config.toml
n_layer = 14
d_model = 160
n_experts = 64
experts_per_token = 2
d_expert = 64
d_shared_expert = 64
activation = "swiglu"
moe_layers = [0, 1, 2, 3, 4, 5, 6, 7, 8, 9, 10, 11, 12, 13]
router_score = "softmax"
normalize_top_k = true
routed_scale = 1.41
balance_loss = 0.000652
balance_bias = true
router_z_loss = 0.0001
router_bias = true
shared_expert_gate = true
init_std_router = 0.0381
lr_router = 0.00204
n_head = 5
n_kv_head = 1
head_dim = 32
vocab_size = 4082
norm = "rmsnorm"
norm_place = "pre"
norm_eps = 1e-06
positions = "learned+rope"
rope_base = 100000.0
rope_fraction = 1.0
qk_norm = true
attn_scale = 0.242
tie_embeddings = false
parallel_block = false
init = "uniform"
init_std_qkv = 0.0503
init_std_o = 0.0624
init_std_up = 0.072
init_std_down = 0.072
optimizer = "soap_variant"
lr = 0.00796
weight_decay = 0.0
lr_head = 0.0114
grad_clip = 1.0
warmup_steps = 50
schedule = "wsd"
decay_fraction = 1.0
decay_shape = "linear"
final_lr_fraction = 0.05
batch_tokens = 65536
seq_len = 512
doc_mask = true
train_tokens = 293900000
steps = 4485
dataset = "wikipedia_en"
Below are experts of layer 4 (counted from 0) of a mixture-of-experts language model. Rows are named gate (a neuron's input weights, with its number), up (a neuron's input weights, with its number), down (a neuron's output weights, with its number) and show model dimensions 0-159. Each number is 128 + 32 x the weight over its row's rms, rounded and kept within 0 to 255. Numbers have three digits each.
Before each expert's rows: "mostly gets" lists some tokens that are sent to it at least half of the time. This comes from a sample of Wikipedia text that the model never trained on.

# expert 24
mostly gets: "en", " of", "ent", "s,", "a,", "er,"
gate0:084115125111142083119089128122180138125184168104141185119175137111136097110139080130135156132103123150114141108078124134165120092115098152122139079132161066167141176124160157107159136123048053180119111153145128104097069103100110076154074150135172099143115101145098114162114168094156169144063045115103051081048150118110130162136146122174150164122176070128154122098129138103125154137135104113084118124065122082146093101093094174127085090131150160154115109125095065133150180087128106
up0:146134134165094092119189131120150123121173147157117148117140066123139108125106179155063085183151141206161153131207120099100088186101085195085094203154143107102114161164141159100147064144075170107096092167101152093091147104143160137189162111091093116137145127093143106180131121125151136109093118136151058139126113188149134138077181188178141186134131085143156139091154112122072149113117091124151109156133173122125129141088168164103114136169126111127114185116135095106139139093157144
down0:200123098190177172098164132125167180129146099113153169097128120107112095133131153165049123117191142176178186124135092123096159138133199145170153133110133105127128114151148195103131150091073176079184123152087176152149137100074089150126150109088094116134145132073126120153157148145132113121137141143119101205138142078120115087067160130143114082111158126114139166098142121093093207136091101187102121111154068145160142100110189138100119119122124084107106183127105063118096101130161137
gate1:086165124155085133212099173112110097103152120075110134125123111178136186078152074073171098133129164074085167091080155131126165096124138116123113166107167161165121045133079145135164112121111069162146143148128134066171117118082108154122184161114131166142154100150169144093124179135145072134103112177180109164126082128145097134097100084098076143152091105084161138147195178151154132177106133206155094131139077149129153118143104169121121127153126051123117103129154110150126130139110125
up1:164118115136087120066073068116137137113112139092146174121131147104163139131153107179165157137128089169109061142114101108174166099144085183141147093094127116113104171157149139164103109100111125119060180099102079167112102177182133088122145089122120085119115110109123142197125119126072171090126113136114145089112094097211095104101191134157156068139187123165136069063114086134142080124163141105149162151136177037104139100085133108119113134104137102096118100116123100116108057112095132
down1:104086171099127163131144144160061130134136126116151125158146085159132129089112137080149075144135085134090157152149154126132117099095134055103102147139150147089163145082075098109150064115086116090106101108198170073127081056136163156167092186192120079170117161088119080102153150085080147039155122148154101150157184099123133149102085123145095119107135132105132102141173119124161116161173093116131160143089154177165149131125127108144164137129176115146150144114112180059145044132111130
gate2:187147147143138131185184097182146128133114116160080129119154112142094106154134129157127087117126078156116074150139139117159153052113130122124136132208109107133156157112127098147169164166147170164150185168149124145158107136103086102128116137156124163109124120064160116085132095163128143096087159111136112190080212126116151132149134108116191136177076107115166125072136107122192154150125150153120093155168127187064156102108126114182093095110117117177133107093092076092040098153182090
up2:148110126104103140122142124121135125079121156133143103102113155066075181104113114154123113132113112154118162133101157110111081146149100141126131106123190086137070116115148113127100194122089141088108165064121105141119109067069157112142157086155189145144086176078071076185163124100111074157124170175115110183138135099146056159138115121131141076129135155149121194141129104135095164159119144096087101126134173066112144097115178113121184111165117162097048110072151165063080164146093089
down2:153114062127191138144095118134121133119130100145120155115127093058113105208148066129079100153101082149095171129110133115140175124083128115090087074091140152123097094139134080100158193212146114143100160101163160083143103038085108116177144105210144169088077130152127122064078079087162125146074143112122127109132130122131113134104160115124146131161099126100159100104175077125097141122164118141118126117132118103070088106136108137141122181148202117115159170151102117121087139150096079
gate3:075129102096126121081111121054134170114130175183114147204106135195066171089112107100112098100066132148141115123177139089074137116143202080103104081162114095110099100115127112085120152146102213151121130132136148138127096119095093109103110194181056137118105091166127111101180157107139109114183078064125112147162169111082122115145141149069084129105130132102120121121087167116108097165166125127164137162136189130126112137116128132067149147064130120092086088110100155135123101171130139
up3:081109108146139127090165115085124111131150177133185162160174069106089113153094129133078080093139108146116106083149088110071162095157133114096140039114124134200110138119194117179156164102124119172149140153119174098120108144166099100099167126204076132124135139121163098065224157138082103195121117102101130140075160152103107108146113133091096094087115126130149168142091101175098069119111114174158145108087080145113103122132099122092146110056120094074149125164145137122111120137153131
down3:112092124140140151088107112145110142091198079123145148122087091132108134159166182085173215139182184155124147128173136167130164155126101132142113123158147118068122149112117156152114121129190090163161123149133148110103126114105171116128119101098129093137142170058108171132108122102122108085129158150131176175128124095118174169123102100084153119111155130161167111174176151102112136115167205109146112035166145135108138107057164163185107155146101129177055062110160119160087181113148172
gate4:095129080114095100189156145123144106128087128103176139119127194141138094114128133179123084110103150153157137098096113144152136150145067159121145123174081108129118131070072130165122066145170167192102098166153142136115142138104153164111078126164155154150061111146178122133087145111118174136150080166118127135127155097190119099163130143185138079138181148130105167096144094067156109075118087154157084079119213112076075139142116123150113154168157134166099132107076154168130101099150038
up4:130117117148121131085087098117096152099140095106135127173109117077084191129163130062139137138105116063149118076100124092138081117176223128106112175136126178185158161144111133120149177041178112071179122132141139160145130120207070121106098149155105090123198132097137161083129124083117100087118119125152121145115126173117088151062167197069072152103112179149121149169128157173145166166150178089123156086156125107148160107142104133112122136145137149098130127140179133171130132120114141
down4:130135161118115178094089100139119149143159084165111131164147149118137189111099137086124168147148150174038109094091173129149103109153114101125106089157161128128142184129128090113133156167154176107133149124157114074115085087135123082163168110167175119081192142117067149148114104152201075126162142161153139081154062110092176191155127153142168130242107115123132101164146136209119126142131187103139152171144135107142134115140107108071146137182100106132156127131157143133097074094121151
gate5:088122162095087056111118115119148146085120120136156088183116098143103136175109127173129147113156130107107133183183160148140131170097150143089139206083112154158143069107072138096137149119106177163076143118147088109159111108064099117186126122141141176121092161108169156160104157088082139113080111154096225098172143128094117090109141162125132159085081116089161127111188155103086097105130158117124090140111136104136171065080151098070120112150103067064128119155114100123153143153150075
up5:105113171114054174132077129110111119155163072154092113147136051166148108117132138112128182141123097134173107150137096126137164076126148125087141124112096135105070128115086102071119073101158135145132199145168186146086172123127147088148159086142092176170134163094182154141090084140067154083092144161107151123101167136146156176084100146100093126182106150099155122109121146178108142095097157148109113148094130124096176115101088102115142080101109166061143079198182075115135118182136121
down5:153125119137149182113183127148082194146114109121089138159085059118126097159121183085111169129100133161136073109138154109128113130110109136173173100124162092096123145148166109075140162076093135130140161139137160165088174112134209195147154138073129121135106093060149129124162080170120108155168112094113142138182133153116087187150144055139148124167067170107105154119200083149097101191095155110141140106123089114103112102152140141124170131069049157082130094156119133109145104158098141
gate6:084137101086121099158138184145115135140189132150173105115143158170113133091073082124124145090112126109174137159128190149153124091136117122130073095124149124183184190152126162103072139162074148129178183099109186135146147095146103101139098128095160099089088159158203122084096174174083161072109108154156115161145139120133149060106136087136164111136136103122146114105155146155091136112134088120121120130136128219096091110125086118155120155135087079136036115113110105176067064112117119
up6:112122168152072172124083152120144121146134122161120063109111137195131101144137129097119114116103116128092136119071095108129140078129182126108085163174086089172110091102168101074110157116146131139126158057111164132077133152042133061107183055143115092122139152185107104142158105121153107155107099147097204118118093099121069132131127103134117123113163171163141149106048161087169134140111110116162171124074140134097113167160148124139154194152136154142169092174131169125105136187066091
down6:125153137139115163132182161148175150182124102102098083139132145126096116150188109096137075069164158180094123110216098135183083163140118124139198188151162155090177213125129132168101113110166095109134145076135115121132127114121159150103137076126137143129164041128106187094088091111095104162154112141124113105102113197126209123051152168075142128134138109112125149147132115119137169154149163181118086139127110136179079144119127123131134143100116133073119121144114097106111105093077180
gate7:131138163163104145070130155097094181072106139100134143125114092096157122165113120059136166143122167130205135134142080058123144186170149193115116040195126088069074078123130119139078152129159131138134122093133157126112112135147170110092116089101133087118167120180122176113075122145170154113164139185177049158176107086090129115099131203107146145164154120132187129109141115103135139142104136117130114087085141117150130140113122087135075132162131146100157208114147139134078132111127093
up7:126125076095160057182100135089133123082131116142140153146107169131124147105134041159133028158195109143096145090129125108109117095108090127087104172153097158107159097120139166144168106104074104079155159173132069122152120128142100111171117134115164196098111157097095089128147150132082137115127140123069214091127142088126113155113192086150113145082086124090111108094061131145114122121154151138107100137145125085117099091164099181160226119113163114096105094098114134115152126114136160
down7:132161125182135126167160102171099153129087161099118142146075117094151131141058136114114099088125143098132092101132096131111142142132113132111168132078114126120148140118156119131101131167115126142132132182048136155139152115119072089065140149110118115106159129093155049131131103158205097140196140092181187118123129118107107176147076133120081147086150123169181142103100078113162094120042125139081133137202106148141135141113134176103224113058121140067147095144107116119145159066089093
gate8:123084075074072121221113172084130128200147184108084157158140108090146118114083159155101192146111172151102102150130128137080116175168128161124035083173122152162136114091113101123122107111134167102164137178184156182101077098054139109134061132129191101106129108163120097135107130128099124137109150125169174142166132121104077129133122086132105108150125135122122099114113116149075165123149156140167092118201115135145121150050072146166123138165122109110110135144155102124170092148138148
up8:099124102148166117109144109117122165133080118128206211087109124157161184087147126125117096163171117105187191165142129136101143095083168150150175156115158112129143143084129147142158146158156149138094118129129134082152140136148148142103151112108136079150044132072171103164173104120161122114113102138053104048184112179126173155119122159126084175126145098105126131138108123117106116168164170082089176102097119117170142146144150125094114188143126138084163124126091113230117111084055124
down8:084129099102141138095117169090128149146112101113195140159143153198089108093085116170154129139116161141180130162158143126063126139126165162206135146087126117148083128110099153152143038054084113182129077109146136128118124066108160166164131113151068177099097117136169113131139131139109148098162136117098040095197122106142154159094129166117150109190108068135095100138151085147119086195100158105089140072115088104130175123132104098121122116155137082099143110146123118182166109146093150

# expert 16
mostly gets: " to", "ed", " that", " with", "ed to", " would"
gate0:178133114130169108138132092169199067119117156160132181116178161174163156153108090142127129204165133122161100070053157165183081140067111189123131115132112102126099111113118074086097131041103075110151099129154144134147096096108146180168053047152106105121124102142163147141158099121112148133099096112102108195116148161125150141110176125143130107102144099167183076171081108139097104144093135143112155180162111176121123111144114103114154133137095182131139145125170140093159097124112146
up0:158119120111111096108114134176107138115121112109134108166196138142115197172090118132108184196185105110127140083116153163130073085104123172107126163118162123140084117107100125133099109085093080119102089136173143093079088088121135152161074064152112075114114100131172131087108153122073096136137090153122119163089105158111123157119152132172061147177146135102196026132115154118128126122119150130123128156161156145124075140141156087128178168197125142136131178182169117055132165087173140
down0:151162069142078088169144221178102142151156134163088136152166177109141102149164170157136154079084135107143199113159161119096137133131067094137118177172227125110151163143153144127174125164121134129113150158167125034076147195151129140126133126207136156156074086119128118139087129147121138127134138092126190094120115127113110154127140141103119092099131088109156119096149135142141155143159176126134035140127121108092163098095178089135166099129147103148105113176164102178146111105108121
gate1:117089122116119125146120169037121136112135174133096161110162133097189120178093147148143110069157093080094080065156176112145142113100151117072120114096070112183142108173111099112146109144112126077099136087120049147107110159124199129095130095100148145117166112080083149152135137180101114120135122074096145092174138068137168158158150176140154074158167163115111199119174156106088199099116165155121133122193145139140115130128147169124131110087153116178145132095058098134133145123112167
up1:143111182130124119143077150086130119136152110100131118108136134112123159128123132121113090085125073112065136116145149117188133129118167108095110163098089093095108105203133116190118101098159103119052142137147110213173094130115143168140182100136098147110136115137081142134099122144151101094162133139045120094115108090099150166123115127082116081185103126056178190066175101124142147137063191102192116100152138197167163190091170171093118120146148115136143144127126123093151105130110187
down1:128177104113208139091156104157185125111097139138098122078142142146091122127143069125109091159136156125128135203144102092136114132149065073094148089162083114152118187166182154096158130149118117147089078167146182093119148105103111143133096158149024135164108083145146139101088101078160116166046119110119127148132108150148088137117151144119151118132148139090133120144122154126149120180132093094102144099157141153127121221090137158099201104147034144147139129156184143127123106134178093
gate2:109065096114116171086111066075117125188117148152164107101145146159126146174080161144119098133132103167090171117140083115086137189151177080157185120179095116106209150079157161136141163080121054142114121118080132133129128092123117091088114110150105160135131161129109119186128106150099167130135159113143168051108160158091101093143063139115147092120119108158094067136164094135145129107098084156121067100169100149115134138131084086147139170099065189096157143171128116148150104100085158
up2:154166099124146127137156148139148091086112118147202147085108093065161051113150131165100120121138128150149102139105161129087164072137116154210114084156164086149157168165189061148093103143088143191169137094132120167097136133173129078141171140159145144142090120096146146157097098136142084098196064092110105134161110117154156107141159116096171184107149196111145130130087194147126122112146142143099165141136117162107120179029135170154091112147128128138096121099154107125090130146142070
down2:146123137108073177153131089085082172114117179129182154185181123162125127092165115079111135143178114167079107155103158179155065122104085106130115158104135158095094141069111131182111123130148124113128133129109106216169077063065113151123111077101110110096114191097114157106150106092131119151149138158169117136083116147135119088151123191141107141116060151034151100170139131140137121106189132112147149148126113173089117136128084118122109123141117156174120143137082110118135056118078063
gate3:207099090175141111128179098196075124160148114144149151062180090131088132087148137118157136098177103083173088110110102139112118113144173114147103140119120099149078188144178083116094148149134166162144114131138125083129128171109162119090147170140157109196173161134113180100146104107102122151121135156161067120100157125165197097126097097157075105138118134066110143098088111159121140127134118128181133103081138063155108139131110069130080185148139207154114119079173091069107129125105113
up3:095158085043111117126093136124211161133177114071123119110140128146217147122120141195151182091047182205146142055133072102133129125191100095159056117127105112161115101158133126099144066162102134116126174167145183109120065077110085113129115104133162130081126109156144103151123117112105164131120071111105140145115115145142112159135143159136133131131165142073100102157141143089148123127151179127142120129120127159118124098142121138110185088139137074103162143106142141135128151052197121
down3:126117113140188109124175123078119142099113164130155104161138169045113125128117116126148093160112078132082119152184139168199130170055121147169090110144165083154141123097147185112177095137145155143155067104131184084108143135139091114139123127122159117085116172083156052146154179078136082163107102124132147080093140183144086119103170148101154116174131101208121086193126102101153102131128157102104127162135139089130143127157093156156153154119127066115119098140111117140207130085091066
gate4:113119130200139195152092118124137115154084154125138112111104125182140137159100169133139120181114121065098144145164123106073124223089116123165131136137098140174118080104131157148133128113159136081065119076122141137105148166108160087088161084173089152163144158133127176150107119122147147150164192138165213127145082097115129111133076078161142113118097175091174085168112122137140184162136120060178154152153167072138129102180110077141141145108074106177170189154111116128092140150136127
up4:144141119138136134188145139167134182091134065169171092132145148183145144182102062125158158158114083160087156063096082147108129148145134120126159095076164143157106107148115133110111092139121091098146157091146159112201079126118130124098078130100145141117155108133132124175137139125099168127111142109156185140123111169135174097158067068136061090133170137135040138149139139149169087171068135130134168128116167088117090125135099098119134112143137141059142114182123123242130102177141171
down4:156114108139150135106134125163159108137120142135102130097134120041194097126177141115212139077167103175180108121143116126139118133126167126100084143165090104144164175107098144132183124110183186119089134160159143167114100146106111104094154066167180163113099175065102133135149201134121140084161121104052131146149171069097153110132089152185192116108146129115128128107127124036089113167180061109101139114084165126133136107078136117092147112123119096165109130136118129137170068107113153
gate5:158082123139035067150160117155141129138140097139157147122151175108121154173093106148105108110100030072100129149147132109130112056078148141119100084112105125134099075111089136129175125127157138174086135077093166122136128128139017099173104062138151142138122132112120180097096136175176090150140163134149156113178110069080120145157204135150118147125153152111109165134153173091151122141132140124171115129169112159085125096085148166170165111126065123135155153120136147177112099171167146
up5:169138143136133150158142123076106095121135146099111175148098152150113163158147194137147164104133185149134150092162108130092171145114066141103161123058128108099172137134141161133143147204151097125085180095120153073080128166128144141144062070167076172168118119102115115141067124122067176129108184135115104167126120108143146128104148047107124092160157158134155090084092132086116133113140088188182122168137097141117147150108048152108189095108109130151144165157141142169079127170197140
down5:149127168107097165119103128083160121072120086180057105133154097113114125123050168096193183151121088103089171118076119149060141094152131160139162109100115121126151137131082126167133132170115126112163136184132083129160103095123164039149106170128193074108154146110107095088114154140111096135093162098129150159128189102132154167070113139148089114085150169119179077163172115113101077167104122071095120139141131126101067150106109098164181121112114118131126104131156102134112135065186100
gate6:127096223113154147131146113126143113212120096141115123113132221166073097125146150170088132088152110129154150150134134071119137173135119121090073115091165175161061087124143169082143132162147111066159128144162132135165183145122124134085153114136087144108126096099099128082172116125135114171125123106143116129110093140096169169108108059101069155155168162089152131044136117107142103115097097159133109132078144129077128114128145205145143047162122132063114142120150114079119106174134094
up6:138097115163099167177110177090106108146129106128185122171163159080177078172091107134166122145168145116118165187095110149117190163141169142165126145100139150104144131127109119141150113097163143107106118060146158179084123145099138104112128112128098106183067180130116074157108145138115148074117085129103196201177100121143170100154117107153189115163153150163070140162127182128156169124156150174123098115156136151161085172054185127126106151096126132153174143063135094184093086140114127
down6:118160197203134176140119146103121104140117159123090125165131159150085102120154133129134112103133123147164159191165109112070091124126133171124064181118133189125138132169072110168088123091098125120145152085091162081137173127107192148143103149135113077098105154120133106157146086173091090108125129087156090120149135089131124160131152126117064084045147127164074134082132105183156163220134115119150138140085115137150160145117127103192174114122143092067046100083154100129149116159150120
gate7:128136144141111137135158151143093159113146065125095102119150160113145133174102120142147122181148169083178124112097193135152174163138091116151154099137091202169111094078149155068171111127148102096187119073159141091141062120116103134096126134157165103141174149107177111136093108107141092143041179146171130104054088187141098142109106177140133089164143119164098193121134116152100138159115142188052107170152177136093145152167122150106126134088159127079193100184136112138105105154113126
up7:088113106122096095141123123137142152171163147177084146160174098170127138119124113116125147180100148090180162142056091109065174187105098074157098098113108148159115140092142129106160110161104137104124145139176150098117041126158143123139143110190126108172116150103136141121077156162109128147121151157173106123128018139110088149106138146123143060117149143166121168133177119147144120115128122140083082152131158125111088149085113078047143153106140124075206180145178134120058167143114079
down7:093135053118151084068144076088178109152106197118128136113118106154137100143159149149134131081130093154151124145088105100097141128099146167179112096126195074171134192133100147137149109101063160150075088213127102128112090192160161082124121185137162107080103080161130125160137121172183153132101093143137126102105077130112188151124145150119150161168119081031100115155155142112152114132085150102121150139084145141150132136125142102104083117175115131123148169118168180149141084078138156
gate8:150158156115123131096147150228047144079108125125113144128132112110149099109122216097171173124122140125114167129161119127141148092153115058093082097150120156065113129152094115144125136101124191137178103134149087161108130117144144130072112099125132147126109114115128130166113153142112130186159170174174155131134164106202106148170093056119125108122148146144050138186087088144139129176131164105162164103104126134102142076136091078167159128066129162100122133085136146063205101109117081
up8:091058097115114098115165143060181118127150125140113127120090129146128154135172092158125151136128098077151153118172125156109135122158146102168148188110125162115151092118183113086117126155173064120077162048108133097148122116195119139158172133135129077124146067117153139100163152115123153114060091148116105062125072162121207095143126178100130163137151104172161172158139166133152033112094142107098130115144180185121109122102116173142103184153123093136083126172092141169095161092126153
down8:079108108078165122086154158117161163088154067132108107134203144107116138201133164197167159130149167094175152125043171128135125137144142123169143137110057184171106110113117110148108207140125108148119078148104086156091100165103094072108119099127079158162115113138189093185127144136124117133116122168116171152107159095109168063170120112129134128093154130140150195115146153099169092156104136131162125074130058103102101132068167126144134133103113115132162088197099145101105121123112109

# expert 13
mostly gets: "1", "2", " (aged ", " | ."
gate0:105144101077111063101116102132113103144147165143107157075153133089177107145144116078116138094093147125186138101102167116136148153075147065122109114114137137168062149109156096153168143153192141104120091139160072092088110078149102130136083059129038179103087113142128095171158141141110112106138129074115149207087156079083146154112075144141163124165137155129141130198163144136157088108040114154140108114055165162104116160104122127079148123125090123120113150135103084146107163122090144
up0:160104164136130128095102106112167162074114108084107122163128134143145144101157123156103105176157071139088160148193078165115103111165078184166183079161120144053182127109112144126095144083066129138141162126129162142155151165134151078172076172109144160104129162111182158153143110096143108145100096122134150052132155169164109112117147137110084142159140117169105152059157149113125177073159149099108139123129092101123057198107075065115141138079138082117085132134144137105081101160149171
down0:121115170103177130167063068081126096204141161169089155170158073176164103213091113143088106189165134136173141171122149085174158174118138142076151088133116175126101096136133108110117111104108099129148110090148126125057131120122159066104060134163117150147066122100124130182102138100120121081131089121123131177052145136136088136094168122156101133138180161149094115167151170121065128154123113095143138172110108153129112160118123096146166137133135088156106169091100132118086148096187100
gate1:153102068168160117135098125106158132093146140134135148141089128107111127140089103157104071134140152122142153091104154158132145179127104137149187113061155121141122133115121140113123143209107103126094164170140050184146142121126066151103132130158138115141151116191139139138072071095153051199136115169126087193141096084156142120074087178177113077096057082139147163143166142092172136141130123134154150116099104170107172117079176110181184085105183096153125122072087117101123156116126126
up1:085153139118087112104129167176132138135125098091117137118109110147130183154158133117184163156089099170104130135101160123140165137124134144142078155123144099124159156179106114114158166082093161123210121076081162123148141174159185136093126153067148122137057125063163166156095186189137209060120130115108121108084136162087098107125120134094122158109177138181105054134126150146172161104089152074111104173093145094087157102194117127066146113140132142119136117160083135159082082134144108
down1:170128150097088133143128127125127098099104120151132184139082100151144165115180175088179124091095095100140063161095104115104186166142132120095187117127129086166162104138109120126163138162054183127159143101136106115106109159145138141162114114094067092125084097150182113136188143177132130124080124157101088150171065096080120063084151113124095185120120136232155108136152122105120123132084175086172114109180167113082086129149120150108129106143130108124069134083105180162083099124083153
gate2:148108130114073115113127181134112121122193107089162105120173138101145115151140103083158079104095107059105144122103088064155154135190192156166103166154114072090114153162136172083096101120158088095112166123140117090171134102101153102137162079119144078141181149120174163083138131037120123107126193100116156192114147129053145176093117139145107127116138143165093104095140098100177107178145093141133090121206101064111127095146143114122138091063129118112145125156121109109136146188132126
up2:155149153130151144159110079136140126161110114122114168145077124140146135158109213204152183136174120229094126133167096146185116164157108084072162089104141171134126100136101107100110158163127133139152093160155148155163169113158112135114097161117124120106111091120082151132094150187177141154139097134202079134136133150165130069122094110143179120084088080087215115113101181175114078121136167170105141121126162147091108108119124111117117150200116118100093121158137184131146067120091161
down2:149105177092088141133133121116103086090124154187155205119100162170179117068144127117125187128214151168097114101098189098156175080103111155169096180136122086135171106155098146041137116111101162136109115145082105121071120167108153155180124154137145139130149181151150148145136136125177156127112092091163119137053094150127079087112089107121157126129210148180109082137129136101145114102142123075128145118137096083135113106079105124039102077126120183139120121162136156134115146117128124
gate3:064192155167154124121166160159064097160105158147163149105124139165170051087145128089192150123124115138120098163095103167189166154176148102110133150160155109145135155100142086142153171107147148086144108112142164147122175099071138119112080090125051151080109114159166155100129125107152134127178115131078119120189085162117153139087104156137143113174120157097173103199097194148149117138123132159114094140146123171120136177156142176204142159150148121151100171079072125126094128119068103
up3:153094177161090176162133048123139115113124143109147044100106126093115110186108118131083101146137104147153159124123159107130086141078144147091062109149108169093132091177113174126079074082076152095212139071131069131187118125118173092123162165135156159130129121138088131154155122123145188126092086175179161166099131065128135107120148113073087123069102140140129159113121086109127103156114089114117132123144112117130144087053125087083092153134160113091182143091183149091123144119121098
down3:100147098093153142148155101208107140160114168173079145141134113170162101092171157127173114126146120126074103127143122147129111133150216152105100074135184084099124134095142127147103113113116105088181135121071119157122164151131149140146127121183116142105136129123117133169116081111152070106142126165130180102166120074096156081122114129117106123148191120146154156171046141089115110134073175117135085100156177082145083122187147149131147201124083140100149121138116175179091011125114100
gate4:116158145140172115094141112124085104153135145121045121083095114124065227113153149138139145155145177134163128196196098149087125120115155138080146171123120114153170134063136112128079132127113077082135173151100143126164147124192145149152162173193140164175118128182149129140130106130146127179169205190138128186134144146113066143102177203119106078156148108111145132139168127156097145053082158135104098130088103131119101167133152085127143146140096136119137133140075093112118151151107103
up4:082136117122133167094210083161078099126112121147179123139152103136148143083179134130101107131145114180110082154118135121185093132082097119138130169089199165149140133112092108120133143142173132158087128120111091108101101140107144050167165118126098097129136141109095148137118059172154180141099124050137144116123037154145174164077186162129131157153184178147126110150127181173108168144156115115120127107111158074070152158137154158071126141094173070148108115170182135112085116123099165
down4:123132104160065120204158113156115124163158106093118129102163149123089115184175174105092112167171181175092131135166182119128157158120156105140119088108108097133131099140147080098097166108163103141162129096087173167174136090139144161138171135128099143144133142211114145145149100150102122134159077183028151167149048139131134090098119105144150117132212192071138159148140124112066089184108154172152108125114094138133160163130141141120140112140158091140135170148124084075142153076144123
gate5:096158116098112094155166097093192068118150167139118139096101147181194101131167114061078120038160063143119124129138108139195133083140107136083137143100157105119065120123152107115188158119100152139138097131153113132093161137102180161117085138153163113125105145071111087095087153105127098195155134191135118153163152189141098172097119163162131109089143173123148120171146114111050116148179096141113121086086111095131131131108145154132137091142139111151115188128072135100130162117061075
up5:151142149070140137118168114118156097056098156154126126135107158137127091147166054145129163063191126146121091097109188153167128113152104119122135105052109111170104167115163117151178137150056156068094147124138094118064158129100132167183123078127181150099095173125153159082108140124114174163130151128128136185148122131164094110112144090112120144143152160121150124190048112208097141135120073128101099084107156121121136141142137127110129084135133089118094158162062109048162123162087097
down5:072189139088107120133153150134087117200139100140154110060133120084115090136077106124125156108093102129072121106157118171149133139151125133145130117145153097083107148092110082142156214147130088177048141115143085095147080131062144126164141133055130151122134123155173099138178166167133121092171151127153088166146140166128098159130080124147113119157097095115131111154142186202154096121078104181151118138137097112105114144196094172130179097116171180155139152102175102067144160110110177
gate6:112078133115104134093115121157152048097131145127123166138093133161099116127123110123108104138140109101111141172170187090089112144138134134089111115146180099078187194128124186152145176098124119163126134182166151118156171126010156095133125133200152096126140093142153106127138153102120136160164165082133134088118137153111120210133149193091139082167107167156136208131128137149122068112136148146092138174114094053081166138160094168149178131115139182119083062118136135107136140104124136
up6:159132150138153157070088084103098166133122135149126144111096129068089144088093150148076112168086108081124123130097174111107123159189114071087127076110120097135124088163139177143152106162145099129111112118127106090112127159148101088126125110177150130139139158141183046077119153143076145155155088124113081125110137081086154129088144158142101094114146175138166094132061103175142227179092136087110080158120156088103082168152130191161094166160184089145094093142151123149142154123071112
down6:164044163132194090146115077099170152093147130135103136116104126130158126155092178133090114221083124105154169102109094111075123157151158155177128106108094109196128134083115170114126087080151126077136116128143080100155098125090111102116122127087151120120157083173137169137142069123094118186113170133100078151112161163093125150050132146168148105146113145165175095107100111134100144166159114113191147113193086159183145103096113182114071126133139165145103119168123086136147155102178096
gate7:134119082107136147122115147091155104156114073102179162145141106114197137118083115139170111090131148085111092171063187134156177170163109060109111116128142121180140120106151133149150184117149101153121117124127100141127156122131140153121124124128075083123127159113125140102141150080117092149153164011135129153165186193148127172129113154085130123152148110115157094213167148133125163157148162137141118057150095141164204107035131133116154127144054172116136140132102121179150141164170096
up7:073080175131120068130139181146095129122153120147113060118077085160083147092181141108124165123184136202124159146126096145080169093142132104117112120143103107106095148159115138080124108103135154120055145148132156083120046132126097116058146120123142127092135128098120073106172168145120107083112111197085110124139142115100099168099121138214189087114155113135127091130109124177093113142146100104163130174135105195140119112178143111169157140114176065088158087087149186169130111154112114
down7:107117097134099117158137191115095153156082136096154135123176180067138136071154195108130188157139087164119112164094115088138164155105078101169113117186137142131134129082085115165118106118118118126140176081135115104133182181152144099112121183120113123158116113065148103129136134140113120167119126131092093093128128174159134166123170153124216134144095201131116089153109168189086131091095124112174103118163088151177134188158180117152168148138152084141178192131079158102189118081094121
gate8:137137090144071113115128178144165149145160107160141104105111150163113090123158068123083083175120150088135126145171120148126157138123138127102134049044163120126080170097117120093114126094078144124130107108108106198155123081085194106113135074162095107133149171134112106157118155153125133143074084178063126125161100184097105154142162122163155167174112103128149119109187109139161131123099140102128070121166138150109149053054092066111121110082108094092187102120071123083161078117130128
up8:106146115080130087083185123148103180164120147106154117135141149160143129110103120158100128081110135091129120136082136105148117120112069126154150093121165101095155164119126113129144132139084112106078062067142104218143201174135109144126124148110087071123169158142064079135121129092172130104136085128144102108129119108139182135117084165132172168127084126089178128139191094114200087089173145186098144071101127130129113148127149108103101146113134103118106109097126142000120100103141184
down8:133088131143145129100157164168109147137109164112119097203139193085109097129142113104181069163176097144124164087102145143078121121155116130149125144125221111081173151127091147098157119130142129137127084163069116148124234165175088050138151101125100132095102128132132104170151136221132111155146117125151121061083096197137118101099161118135135125136102140133143187090161114109131143133113115117110143190118125119133102153110133107084149159100093182123137112132111111151132031094170078